From a checkpoint of a small mixture-of-experts model trained on Wikipedia.
Experts: 24 experts in each of 6 layers, 4 picks a token.
Training: a variant of Muon for the experts, 5378 steps.
Below are experts of layer 2 (counted from 0) of a mixture-of-experts language model. Rows are named router (the router's row for the expert), up (a neuron's input weights, with its number) and show model dimensions 0-255. Each number is 500 + 25 x the weight over its row's rms, rounded and kept within 0 to 999. Numbers have three digits each.
After each expert's rows: a language model's description of what the expert responds to. This comes from a sample of Wikipedia text that the model never trained on.

# expert 18
router:527492530509500475455458510509466493465537543511521478530462464528500468457460484487480541505488496518508535504483477507480475498482483468469467518519496537523511528534521538461466491486467533522515506539463460487523495472486505481465531462489517475474474543513523470507474485540474540493538468472522481467559467506488490466530520527488541482498543500527475522521480529471524511520520481523540521475476501467513506486518518533469471471522517516489493471528524504516511488464487510507515459471509471544482516469535514514525515473467497523450526542467463495508461537530497528480523508499515531473473496524471485477535490507533480475514456482516495500507467462533503494469456506507507495472499473518485471516466487488482481458488489485521480466482506491480533514513515529
up1:507458512505539500549533527484482451488507465519492513530487494503480471507496472498494538512514467516451500506523489503486487514503466484485538476487476502498521517510500476461501496492490488479471501464521475494498537510535485486478498474516551534496513466531507478524467434451494485493527495499528493485510549514476548458523500458491461561514494528524457506444489523480494509493495516508530499486534470534543518466509543475534478459552541502479516489536517495499538484477479503472490548496496501518491516466487529499533522479480490479516520529535513504510475466481533534504496502478509488496494516501548451476498526488507467468473483566509511525502541510485528494479478493538475509521523490452480479480502503474501464507508471499510504471433525529509522530503458550
Description: Mid-word syllables, dashes

# expert 23
router:514482527517516480482473497508464524468535526518524476536488469522498495473478509529484524512476512509518527519474474506489473498481470469472463509528486540519514523536514519475475529473467528510516517534466461498527505474492515473481527470504537483472478536490520467511480485544460552503521494491531486457549476508485483471544524538480526466489542522536482502512478531472508527516519479525540531474472506464536502508510509518468470470519517515487488469527537496532498471465482490512501459484504467540497546470536521530530515461462480524445523550475471507517468541517498530477517517495516541467467514516474506478529488513537486468513459483486469475495468464500510495476466524516484488479525469512479482503463496490478478465512463484532467475509498490457538506522511526
up0:488502512491485493467535523508479479482478530503465433501505508518493486487498496499503485464493547515470482514420500517552465486526516464453533482493504519474490464519471477483498537474510517521512517566514534566522523467500477488527476503492507510493500506501479463505487475548509507528526493476477471468460506535516478450496514515536503465477523521459468483485481535478518487535490499518484558532471539512516534522534481472493463522463516505498514470492548497537530547516480476466507479520494551508487503536488491468511439513492507535512486526499494504489471525509518477504471517549545507498502506526506518512507510462518518512484502490498492526487543489463490512434471524502529482502486510489496492524488494505478523495460456444526513533524516501509517528514515478
Description: Word-internal syllables

# expert 16
router:522486532500502484475485492512478521452529553513529485516498468526503474458471478513488518504485495503503524517483478493493462538469466471468462523489499524519498530516523518457459524490471517524525513534471468480526512465478522458472532474489532470479479544507534463519475481537482543493543480474526498487533474501491480475540513533491532468506539494524481518543470527468534516531514480531540520479470516463520495488516517526462469470521514523504478490532536500525486479473470507527512473485513464526488513459539506530524528485457489502450527536472468489522456553514490511476529502496533528474477517544486485481536497525530498485502461486491493469524452464513518504510468494507453496474517462505492482515469486489480495490501466502523456472512497488469527510520523532
up3:496480491487514517506535520477478530465479510526550473498473468542498443560455531484461538540513488474525525490501507486511495489521485519490510513471534524516535537494508527429495481508499497468535482520506473484484523496567477486520509488504495501520487543483471529543509436466468480435508505488467502460508494457518551443536506499521528507487451486508552526479484492471484559490520487505471529495458478493475507554490490490493509498475506500462528531516505523508508466491521514516501481502519498487447491503500498542525511503473481496510538496496531529486487476493513483488502500497530502508514502526498490449498511485477492474499517496503465476523543460508562483456473497495547496480506537525480512482488488487490534480520444525506489494504492551488500495511508490
Description: Mid-word pieces, articles

# expert 9
router:517490539514509487489489517508477482460522546511516486532480466519500480459477524484490522499498518516512532514472478464487461500490474488475454516467492519530519526521515510474493524485473500515525498509468460510542514472485526477478529461506541485478460531510535457529464478531498552513540477476499486515540478510488475462552518532482529468498532510540471513515466536477528531518521488545536540470483513476522519488501500506468483477536531509489478466514535491516513505469477525523523458480520482538502552477532509526526530475470492510461518537445477488521480545510513516483526533491535521489487500540473507478540497531541489477496462491487482501524454471518512473487458516522499486469533453496479469493468494481481482493508462491528477491481492485479535516521518538
up0:512456491481514460500491496532525463441483483526518497470535519507533485547499514500489492515488519539491478509499509489481515498480523497478524530496518537470489521480514460504508489497479503543527520496544500515474494470504464467524516487461523546486448504497491469511483487519496507474526502500470541456493461519487488481487491485533444492484518511510511510513475489504493538483497445465495532516490506515467519534516548521452501493502462479466523489529517510533474492508510451465486540515502519478510534558472538510494544520461471525533495512500443435505484493485535511532451482501450497487473528508499524480506513487492503531490517512476503539513526496493507554502468500533471533554486507489501460524491489475474465483491497498565465519533453536502475520521522502
Description: Mid-word pieces, conjunctions

# expert 1
router:528479535501502487498468477516466486467528545524528478545490463528502476452487529524491540539501513528521543517487484501471470494482475476477463527502498530537468524527520504463475495490480527511516510525461444503530484482473529469474536464493525481486478525494533473511480481533509544496537477467524511484534475508491484475531499533485542463497547500519484509500483528469510535528510489541534532473490490470520505487520510522473478486529517514490493463527527500523484482473476507534515472463510493532490517482542523533528507469473465513456533553469471495524479546516520509466522523489540527489475505522460505481531496526532490478485451480503443487509458464521522497479462504523486490465522461510475483513472496499483484493492462484526470471496511492484537521514518532
up1:455460517534511471542506498485492488496495492483546504524520450492533455503563540529519463501453470473485509521509472506501481536494520512558499532474476508526538537506481498463473504491474538554522464504504487509463478500478479482515494458487502527501510480520498490498465507524491484497494441499506489502539511467448524470494497526509484520472528522514517470500463464488506486504501508465458504518506528522487534524545459468527516484535500517480473456520489539499527525491474547508473493520479493528467494461540506541495496477479505528524519511449484491530512535499492517509483488511515498515500515485471538507555507473509488503504492495496535542506459473496511506490497482571513515478494498529484524433480472514518453514483497520464442504473542501479502483507479482
Description: Prepositions and word endings

# expert 10
router:524477532513515485494459502505470499463516550515518481535484468525488486465480516502482531513478497505474530509487477514474465480458477474487444524548495526522507524513512505470468496499476512516517514524470464496534524480475533475485521431498539479496468538507520470514464478545507542512529483485518465482536473488485489460520512541478534457494538503527502519509472535465535527527514480536544540462479506465519513485521519484472463471521508513500489489524534493521503496474476538515520471473499441532500519458528514526513505478465501516467517536483468504522457525520497528470527508487526531480483513545467505481529495522539494465464472494479463459519457463528508485474458497510508487470511484517492478508463490486475491510503476485529469472504492488473534511522529517
up1:502470445526488536463485510494496500512519536494482448519496485451472461522526468504526528520503492492482510531508486499488484483529512489509484551479548509538463493483551528474502518500478538468489466486524482530507517470472486459499490452496473495517484467537502488494543516504463524514500501521510493499522505539472503500489502496519510498519489490486517500486479506541543517496499509494499495460532448533494514488462529476508417486545448492471500532542504498504509479456492504509486458503486499518521553523497485503509495521511487510535551491504498501502510461505513489478495520534510500557485508523469514488517484484537503493460487498506479487425526439490536505505461462562512478511470530499477482539550505505454484520519488476520493503477518507514504510565496542
Description: Prepositions, Olympics, parentheses

# expert 13
router:523494526506505474476475491498474501460534551507521476529490464524478471449493499485474534517492511509481521535489482510486474505484491478463445533476496522509495533499528524476478498472476498508512512502482450483536501466489539464476521475489538473477450532492531451517483482542519544491530483482521491485532480498484468473558513539487540464495534507538492509513479534467522518519507491533538530457492523471530499468509519533465481474508488516481482481504540476510478487468462504517527484471502475528486547477532510525527511479466483507466530549486464493511471539517497516461522516495521540466473513516475474479537503513537491478491456491473472485504456461514518476495459505524498488462516452506481483496467499486474484504488473485517478484508507486467548523531532527
up0:504523549493449485510506468501512491465491581483530520519482505501542479460436501537514499520552499491503523476516500445501512515487477505490486485519517565522498496507493489514472486462488464505518524475480481535470477505509487505490512513443507463505535498527500508472495492469479506553485530500445514538523461516496491489496525460488521476515516498514494495524451496510528473511483488507519505533423538499488497495470511507511535448493541479501501448478519494555526504476491479514515531474520538475471484500484536516538484540514521548482506506493518509474475493536495482526560483488527551511489532482521484543464514514499513502519509506494483511533487437471498489521465513487493514484512509486473512497513473461478504537507483518470498479458512477515533476524530498
Description: Years and word fragments

# expert 7
router:528481534501506474460484498497478521468533536523534478540470471530502476472480500543491525536501516522469529518495479469469462500480471478474459522519488540523514515535520529457465510480475530514506514525466456488543497480485486484477526463508523489482469544499531452514471474535490540495521473474514471483551475500508479467546511544480545473500540511522454519511478539467534532532511472525526530475466503475523530493521512538455486484526527521506495473541537505535502471474484512521533462479507454531490518469549515514521512485473492507473537543488472496514474531506486526486522502492522536489480521523488474490524490524532499477492462487499476458523480467502522505496473521527488483474512460513472489504478493496490490473499470486526490484487501497469531529514523526
up1:502506490513529523527482486461485485500494468489499490528502493480500534539463480499480456483461514469458528505493511496468510515443504462528510550484493519509481514541494535473463471492491518502481503502471531477508468490487489511529515536493494508505471495480481461522473485536488571505573526505479506523529483508513492498460482517508511483500474528482478482502479510490525534508489502490496505565505482496516501500542496497520503478484478479523460468542505540496469486464495495514479478499493512520541485464525520510492523528489466542511512501479562484496510504511496504504498509456497517544491509498483471496460542471465544512458495515497513492468529508479551521498492460505476484525480536481493509503489456479477517469470462452540504536529518566516534484553567448
Description: Table cells and name pieces

# expert 3
router:519480529511511475475485490515473491461534527511529477533465457518508488442470505504498531506484501512502517532497473535484471508482487485488467525509501530523507519535533525463476497483488498512513528531455445478531507466485509479469528456501526465491473544510517455515473472539489549491537473466523485501545480510512489465552517528480549474497544509523474520509466532458530519517510476534531525479479504464528494496504504530460453466524525508484476463524529486529511491466470503516508460478500465532518537468538509530521503484467484512464531537486472494511468540516473523482527521504519523476475504531469484484537498514526474475501462484468485505515479451515517500489465507515508466477519462508489491510465507473473495493488476473532471480492511490473529501522520540
up2:525489480481484530483519501498464526509535505498552517512539532513475466500510519475497456513547475513476485505455521483506526501509531496459465529454501482507479525504518479481508496493497524504487483497453506489521464520546477487497526481500544543481463515456528509526508502496524480504538503477540531476462511566519471492513515489465484453500510458474442479474489538514508519494542507502506489481483471499464472498530472466537439492509509487527524470482484535461476504516510532532527436502480520514504528496528525522500482496506486499490483491519543478515473538446499510517520465502550537496499533514466537478474526481530500472449475490499513466521492496535500472547486505554506513492502472463489492527484509480527484510522485483501454452498534528509470489485489508
Description: Prepositions, articles, name starts

# expert 2
router:516499530506505478500446481490469485465531540501530471529494482522522482483494468481458516495488517528492512503490477514495469527457462486464466507473507528536458536492518547453488488483493510527518524498475466487497477478496479482460525469449541480487485531482515467497494484536465529493526468479505500490532480517505452500565535521478513456490547517537508525511473526480514532516516482528516522473505540471508473503513494505457509478527507523489489500531511501504531461453489557498496435479515464539470559483554518529530496477493491500488535533482482493519466538512485526492515522514526542446481524533479462497526478499516482468488462477501476480516459481502532500510465500504496472483530471511485473511469511482482515514531458499522481485502496482468508502509523518
up0:505505482525521530476511447492520496504529500532517463518531474479525478460465551497515525491454495462459510504514499527542487541461472550517482484536485541480512503494516483476484469475501470506515471474477455474540490503469512467534529475524532536514487509509504549499514485505520470535516461520472497478529510494486485546435493507528449510502481526516500507509502468476527523504504498546531524463476519491512494466523436442489504462535494490500487519525487500564471477497508509509526501506477504534502456458510520539512532510495481496517507480545471478489464508475503481490506516494474519507504519480474492521482538497525478498516522480530511464517546509485536508545482486488492499468480447500526507561478507499514467473469537482517498529511495476489547505528485479
Description: Website labels, unit symbols

# expert 12
router:514486540495512492466462484501456510463523551494526479544472469513493474471477489493490523481497499514527532516474481485478469494489481472477454522511489536523494535500522500459476524464483505512509503503461463488533516473491531468459527472509528480480471526505516460515465471545484547496528485478522482474535477497483488459544501530487541459501536506514482529527470537467537527518510495529541532458474516469530512483515509506470465484529506504486485456534536498514496492480475507506484456466522452539440523464527501523521520472477514506465519537482471495514451538513500516459512514512533536477477515532471490479532494518528491471503454492491477462507466474507519465484468511500504490477517456511480463510482480486486480495497473481527472475519499486478521526521520527
up1:496479438457508487513517465490515513509502482512504510515473516532523469495491487522509537495476486511497491501413497488500502487516475503456518540500447519481508493469565509505508518548482504482475492504512487483512515516501480498448528516501490540526478504526501510479491511500505465516534523507543526432518492521447480526486488526516465500533488516515504489524440515459548491513546446513502553486473511550543506471513467492494498454508480508437518516521520512519485539522525520480511455509494470422495489501501505497496508470518547505491513491524533472494470499472492510465511517488486474534496478501437511490473522511535482510519506502502489471528511495498506440533487533508473505546560477519503502501519505532528470514490491522516528478492518480503524488506530500
Description: Price digits, clause starters

# expert 17
router:536480535509514491475496495510467508466529537535530482538467462516501474486477502508477537485486504536490524517479475526494468528475484485475473534515492522530536525538518524464464513471480512498513508521473453496522470481484509480468533459501531455487473526510524469519481487537492552499517470479517478499539472505495475473535503529491543466502541508529473503507470540463529526526520492527539532462471504469525524494520508529458464464521537507483493466513524510523473484479472520521508470475507462536497534484530510529525514481476492519471530534490466499519467572521527515481524530502529536453482513539466485479530502526535485473510463506471478506519462475509513502494464500521472482484516458519482479502463495480487481479493484493523464484469499500468524498523521539
up0:511502479496506529530515516546515522547507573553471562486519464512480520516458497479511481501491519530530520499462512491489488477508502516496519515472494505554472519503512515523494510481496480493506516479472523513528523481509496505530488507497487509469507496506533471549449497497495496492520512490481489515497535505557515450506432519472467529506484467512473463503530499490509477522498492553448476473455513471519442527477542491495460480493498521478467495487544502517473453483480489487490457487530490499494479493536542490507532520477542502477529491517548491510450514537517470496476499505519483505473472494493497496495492557474523460490496510487521481506507550473480470471487492532558468524447477482485509514518552459497507502537511500474510500507448490493494517515516536
Description: Inner letters of words

# expert 6
router:518480554510518484492486505496473520463520531524527486527486465519489481497472486501478543495505503524490532523483472491484456499487470481476462526506510519534496516534515530461475536489495505512506507496470459484532498466473521464464541481507516465473480517522521455524493488531476550493542476474517484507536490508492489492530511529487561460491524511547476513510478531460526527516501488537530524480485525464526513485510507515462488472520543496479491486516513491515509477468495496517493450467513423547478526462534525530526513479470470508459525528491472496527472539517483522473535512496531551470486509525473477482526489514534492467493451500516497496504476464521522460486475492530472489469525447512484487507459483466473489507505461492510480474520507488469542518525512534
up0:519484503502512529505478490516473506538521522470507452489534490536512485502517512495566467466473506518499474498479505493487507500543490497448490498463505462519528499480465545500477553475474498511542479514486515521499486539500493500442525468538540561468506493542487495494513501469495536468504480457482491549466483489440486490491471497451449500521517561490529498476486477475529510510542530485580543516511499497478462535508523468499487541513498515514494485503510509506522509506469452510526500472446483490514514467487519487509527489505498526534496498465503516482486465455500477451461480482528531475519522477525516501500517538507473515496507504466526507527477479522530492538481506490526492545509492493506510532514490448516479530499503470472467515477503540490513492486519519
Description: Capital initials, coordinates

# expert 22
router:513485541514498490488500505497465529455518541516522488532504473527504482477475511492492527505493507513499535515488483492479474487467461481474463532515493532532489523525512508475473543485456498516518513511472451498509505465489520469474533448508533480489488545463525459522475480538464534507523485480506494507536468498499486473543498536491526473494531503540485523504470536453537519523498489537545531470479516469532495479527509511463480475530513521477492456526533487522514493476482520516515466465507447537492519459541508530524519476476498513464529538479474489516474542503458524485532532503533531475482507552466498474542493519537501457508462499498476487510455477513517501483477526508472476454500459511483470515477506486485495519500464490538459473488498486465516522519525517
up0:519495504521471541458487499464524521513519512500517499515517516551484467503485502492499516500471500545481484468495460479492493462522498512510487532522515498513516495481452463470494510466494487514489504466507492507486463480492499474467519527504543496506506531518449479499508485520461455513497507521485497501490488453496527492487543486467514485494518531492525538516520497462512519558546450577520529445518479530459510487489510512499497475497502493478538449526447481518545483471488517542478505510488513499505529525495482524528495481521536496487467500468476529472481450491511529480482531535521489487567478506490489541556498468491474528450492518510497489537512476531537542514495517514485567484500463473474490511509473486525502489444542479502483462477489518520499525522497515
Description: Word-initial fragments

# expert 15
router:520491525505504492488463513510469482469537546506530467535501457520496472457482497478474521519485514515516523500473484502482454516476485487485452528542489525526486523513531546465465493477484495515519518528465455503533511477484539472477536474508537490479484537484524457513470477534509554508539465462523483502540475495495488475538514537482530457487535514540474495521466538470537529522519486529549522474481496459511495482509521521476444483526534508489479463511531524522481473485472504512529457460514475545496528488533524525530519485471473505477524538499474498518458526513490536459529516488527527489477517543467478483531490520516483472514454501507490516519466471501517512497465518516460491479517480501490483503474499486474492477495478501519466478513502496485536510531526515
up3:479499524506509476495488472468526495476502519516501504542505504531496473498558480527511491532445507535526518497471493533476504487531497468526505487488497488544479537479471500491522501542490541493493482505488482510487472463472507486500522483472521507486520522494502451532518458507472486478493452470496482499518475491558461497498497502495489464509509490540550493492483517520504529508538538462451513504509545506467536524514538550535485473519526525499478493483519501489433477462491449554510481489445475483537515486532493483560495469504560465546443494453529542506487514516518519508498489516549485441516470499473541482512483499476499511493462521462474518554503492514493493521506480510463512531509524522493508484505496477550488489504501509516490509488487501528499493482529523
Description: Table cells and names

# expert 11
router:522492532503515486493454477507462466461527537501533489540489466520492481476470496496470537488490505512511534513477486510475467503503491473473463514510477548511528521534522517458471509474470501517512518517463462492535487478473528473469529445494521464469471522489536469505474487539492537500543473479535484495540461497484477456528527535478531471495543490539491507509488524470526527514516483539539531467477504464520504497509523523463471469517549513492489501520530488522486477472469509524519459481508464520472522460528515530524518484478512517465526540459457497525463540520483532482520515495520537471478510528465505490534502507532484479512445491496490496505470464511520484505457522525483485472514455514494478514469498481483485532493471486528464492529513503470526509528516531
up1:513485512446524544556505495549485476481498493492531524500515496486462480529452530522471472472470507552529480483480530496470490514529545529494496511550541526495506537524508518444527507470473505539511514475500491494496525480511533507522513487516501480499525472491480460492490518518500487468475506478479486523518435519459483478516475510516452452497496496488473494525489512468481524472492506515469492460503479475500526481492525466488457468533515515479522504473512489544522494482506506517535513473533532500450490499531476526512507458484519504459492475501493503536492475486478556502526531553490487465458519521495468472489462483500520529487459473487538535510489485523485541523486522536482500528508485523486465537505498488470518573526460497497499539496464522461491499532507499
Description: Articles, conjunctions, comparatives

# expert 19
router:518495538507504491488470492507466530458533540501538482541473473526506477449488510498476526480490501517502521519485479501490464483464472476474464521535489530523481530520522511463464521488486507506518516510469459489528507459485511467475519468501537483480480541491526475518467482534506552496536492476520485509541480496487472474539512537478524465494540486533466505533476544461523526512522483524544536469474497458510499482518508537471476480528509525488464468532537501517498483476477491524520476477505460544472522479526509518522519492466482522455522537494474493533475545514475513477533519494531519475486512530469490479538497515529477467482464496495467463518466461507514503472454524523490497457509468517482472506469507492468469452499468492531472490510493483463534510517526517
up0:483486459498484529495496512481503485470483467500515504491490465545503467519547539488506502487501512487539517471480449495510509503530513468498546509490481462512489489498478482439513494483495511509535517503479515494479503485508487543514552500527475492496537532493480523499464510459510515496501486478475482477517474540485528514507462492518507472511464521507470476524487521478485511539513528453502510438520496454510510519518547494502506450491493502489481545518512566501548507511532513484478552435492520475555508449467503503473518491521475544517495482514469452541495470534504519474517533523508457506477545476497547466502478504481498469483512526493542516519484498460523508507524504503497497520498505521488505538517487486508507513442487446467473555483511458522535516518522539
Description: Noun stems and word pieces

# expert 20
router:499473502534509482563545524568495521479494504505507509506510501518575468522483493472456518522503534524542506521490485491456497495501524492495502496485473522484506485470522505486490479485498472538500554483503489527443512496471483494485511514512508497483445509468504496511491485504532494425506498499508524540506504529462474498466492499477428500445496507512444533524475515493523520526510481500499515500440516483501501547505553500489585493498519492500489488507514484516545508486480499538478551482524556507511481505506524525509502496492479550502507508538494449518479454493542550474490495501504506499483504502491547438514465496516472506512494573505491500542491486498497531497492446504494519531503517510486485521497471457496466498485495495509486485514483491492510515512506518
up0:493506480514501521489513494501496512479516460491530467479493474533534499557557533504580518512501466479458499483493497551458481540514490464494520527481498488465507464514501499488513492469513518487500505445495492509530480499504525466485498511507535494520520521482514525503493443510476515498548509468491515530491506512459480503467520542495486505478499501506533504480470472472476492564538518516492497499507551492548520488460536487508519510489516494510501517535469463547506502538511494511507524536507517525494534506498519495532513458518458502463496501508491538487512516464467479465510525508475453511474446467492488523525478509483511514534479517468498461535516488522495458503493512493469472428501474495487554475493490515491525548497492483512483529434527504464478473513469551
Description: Common prose words, headings

# expert 21
router:535491536498516482466462506503477500459532548510533482528478462518498467486480486512497525517506501517536531520489490474500486513462479475468464522475490527516507523516524515466476551473473520513513510525469465482504482470483504472455532482484539477483467531520519471524471481523476535499543469470522474513545472485481497461560511547492532473506530515532469511531487537476526534522522462531532520472479512476512484494528519530469497477530475499487486465521532507529481475476482496511511478485513467541472531467541529518521528479471492515467525542505474496524473554510480522471530518514529526471477514525458495477538496518529487464472459509473488518522466469526519473497470496510496485481530472513483461519457496493482478498487479496536468486505506484463539509528525516
up1:518486561530517460491545503542500489510529496475479493480442475503459501486496517475484522551482519483512480473497482474537507531525506536489501481541518550447500516518549495452470498507514465506485533495505470514479500485502482472504453475506536506488466500469509480533456464510484536464503483481467508500469470514493482498493468509503512507432468527517507477478451526519484520520520504531491503505511526473515477496534589477528509523527524489516526477497479490499503524517492481521525513448505495504471495519495455529517532526499447508502506470497486490542456455499460555502490519488504495535478513511537497480565498481525539505468460518502545527536463493492506485491464499503510532480467504511527475506507476479494530514493519495508536505516526514459510514489503510
Description: Capital starts and endings

# expert 5
router:532493543489492497493520563516485493491516510498524462517462478508502491480481540529549539458447500502469514519499489515496486530499446486484480561475446501542504532554497458500484489512445512501500521499471486505516521477489439482499521542472502523460491518518509491504477493515513513512513512493520478490519479507495504481490559507488488500486533515532482501466492513496509506496543491514518510486505492500508469544520501471492481476518481518494475519514502522496444488490479518514472436488515481511539467498495537486517497488486487502496521498511482499518501494507496489502540482563525540514492535516481520498505472526506464480460484487483491561505497484476527454476497517500451495568536483531498485517496517502478504529432482427499500483463437474482521558499517495
up3:489453501463452483497521492545515524471487522500530510546517516521502475467494497516553558487491435480501469514537430501481520462539498473512488530489494496486452490493518493513556489489498536513505514524472469496505462490495523473507544513489542462514512529475500482476512438489502490493491505526511503522499464527507458421485499523490502508503487483519529499479479501490476511487528537531520462519500509469500541513489468466467483561557473528486497507511466493540540468499514468494460479498552509487473511471451498489515532499508508481478494496505505528467499514530495485491515487525531480468490522507511501488520494500452465458514526502476511531494514506512491523544544485525541534531493534525516490515511541540504517485497465473494501485506480488520476521488493467
Description: Headings and table markup

# expert 8
router:525489525519511480486507505507464497461528549507512474537481454526493490480479519495482520501492501523516534526482485489492467521466473472487462526485491538521487514515518516470466537498487514517511530545465470505536486470493510488466536465491529494475484534533514461525485488542519547484539469478524479489535489502496476476535491528475510459490546503531477500508470540463530530523524475525537536464484515470525490479531515537463480471535506515480474474529519498520480484462482528521509447469507486551506514471539518528526511483476499520447534543470470499510469558533519522479528525490527545490479515529459497493535501519525502478491458480501488500502467458519517464491451502515468491471517462509475474509475501480492498478492478497534472483497513487475519508522535533
up1:471517512528489494473532504533471463498516515525505478512459462565537494504509475519519513452472448523549509481497497536521508522416525463462511503490484457504475564513522512465490451505515434536485536482512460529489462487472453520478513519505479505507515521554504540554482469460479492483484477550501498535541516472494501497488502528514463484537524491510499491517509547485509507485499489487507494531493510483455495478502560551458468521511509523495504513499512498512476525473506529524456495510497511513493497468543531478494520500483527471456511476505491471488501554497513507516489502505519517519509513479502509480497530487483487466475479518511489489503534474482495537487511518464487513467490472544514487541510482494482503463498489558506509515506482467496512539487514502
Description: Function words, word endings

# expert 14
router:517473526513497481476462477524461471454531525504515492525479469531494481470478481522483524508472507522491527489482482526483479520480479507461464512529494530515512516530518521458464509469467469497520516514463469489530487488496530487465513471497519476482480545547517479534480477557452544484533481475518463495533476488479485470553504542478528469500533509523485519496477527470520520513507479531544533466473487471525487497518515528476482474518527507486496469522531522531486496498485489524534459465511469531506505469529538524519522494475490516462538536476469506520460566507494510470532532500532523461476512545463492491519499516541488459486452497505488481510475469490523501480445527518506508464525467519490493509464518478480485516505471491515474483513498481477528531509525534
up1:493488487521488500490484531504484531467522496490555476522502498528483496509498507571524502434467527491535482515534519508486514498442478488521478506473484482501543527537521503484499456523502495509541493480493516514476501479476503506530527461533525453466493510504477493474525496535502500507519505518515523491446455508466522507509528520516516512477505505488491444492485448516471484535535542586517494487530510508494536433475530457489468491489468456534508462522499509479528479509505500484478480489507461492496516547513508477514502460509496493446511548518522465531541514527476511494521490526485496474472529513473517483526534495547511500445496569494487479492532489483523521527523483492497487479503494479496548505506465514494495494499461485477488487464491467468502525477485508
Description: Coordinate spacers, pronouns

# expert 4
router:518475542510493478463488492502490520451530533503532479527486474517503491496480487527494535522500502518522528524489472510496455516468472467480456507513489517519496522541526506475461527457482528518521510523466460483542491467473516472479529450509512481476478546471528464522470480549476552506518478473525499486537466508493472471518521534480553470495533497523483512505461531463535526524506482532536537461471511462537493491522514510467480475511524520493486478533529499524492477475488508514499462472511461534470510477551508527519509480465481513473516541470470492521453541516521530467532511517538524479477517521491492495528513504533488470460461507513461490509462472509516491501454525524496498467520464502481480510468492483474492477506470478528474480511498502475530510519529528
up0:529500486500517500482486513530528523460518521472507489541489469515513502498503476514526455491522477484461481512478513515508474510464505495444525476491488512478522452478458493550483456496558501546522494520470522493502500513538464476509548461479493521529450478476506459529492520497475531525498503511496490498500490516493481508466478535449498519506527474515509470545510479424511506498528505488446502492476517511489513497475511483569493518512493544476478493514540502476528501479516465473531491473531481519492530496498490521524490499501514540543474546483503517503493516513516499469494517480507501492470524511487517504553502454548473497443514535555559464486484498512514532488505462517478527510542510531496520497512502563486468486505473488465465500486526529529476522504478472
Description: Punctuation and line starts

# expert 0
router:531483534505515487465476495500481513458534544517520482535494456506492481479473491497483541521489503517493526528496480511479474536461469479470477507543489523513487533526519526476457506483479513517525521512459454492530495474483515491471538457512526458472466545488522465533470485535482540510528472474530476504541471501496473477540518526496522479496544501525487520524471541467523519518515481526524541469475507464520515490522517529452482473538525523499486465527527513522507493468479520507516463477513432536476507465552521524524516479475490524457533544450473503525465535515502544494524534510527514486476511528477482476521494533536486478501470494503484489522459466520524510478470503532476500483517474498479476515468499492487486513511465508526477484500505482469521499525506523
up4:523537498504495514461479495500483512501507470495566476516478525488502491477493466514496507479526500547531518494507499497492479461512445441509482519505510513470539528473526487471476492505485518512481580498529489492519492492480507482501501563483520508514509540478542488510492472526449466479488475463481470503512468542498512491461480506475530470510493505461542476495515500504511531483456481481512480483479484506469509507510572484474493527475498515520552519520494537519513499493505499536477498495450503556521518511516487474485498496489565502532526494497532520521456491508453507492500491513454550535501516509525458502560474547473500501483484522472482527482452508518480510491472489520484498501485502512443494504480467517520480509501496447521520539558511491457519530521480491
Description: Table cells, numerals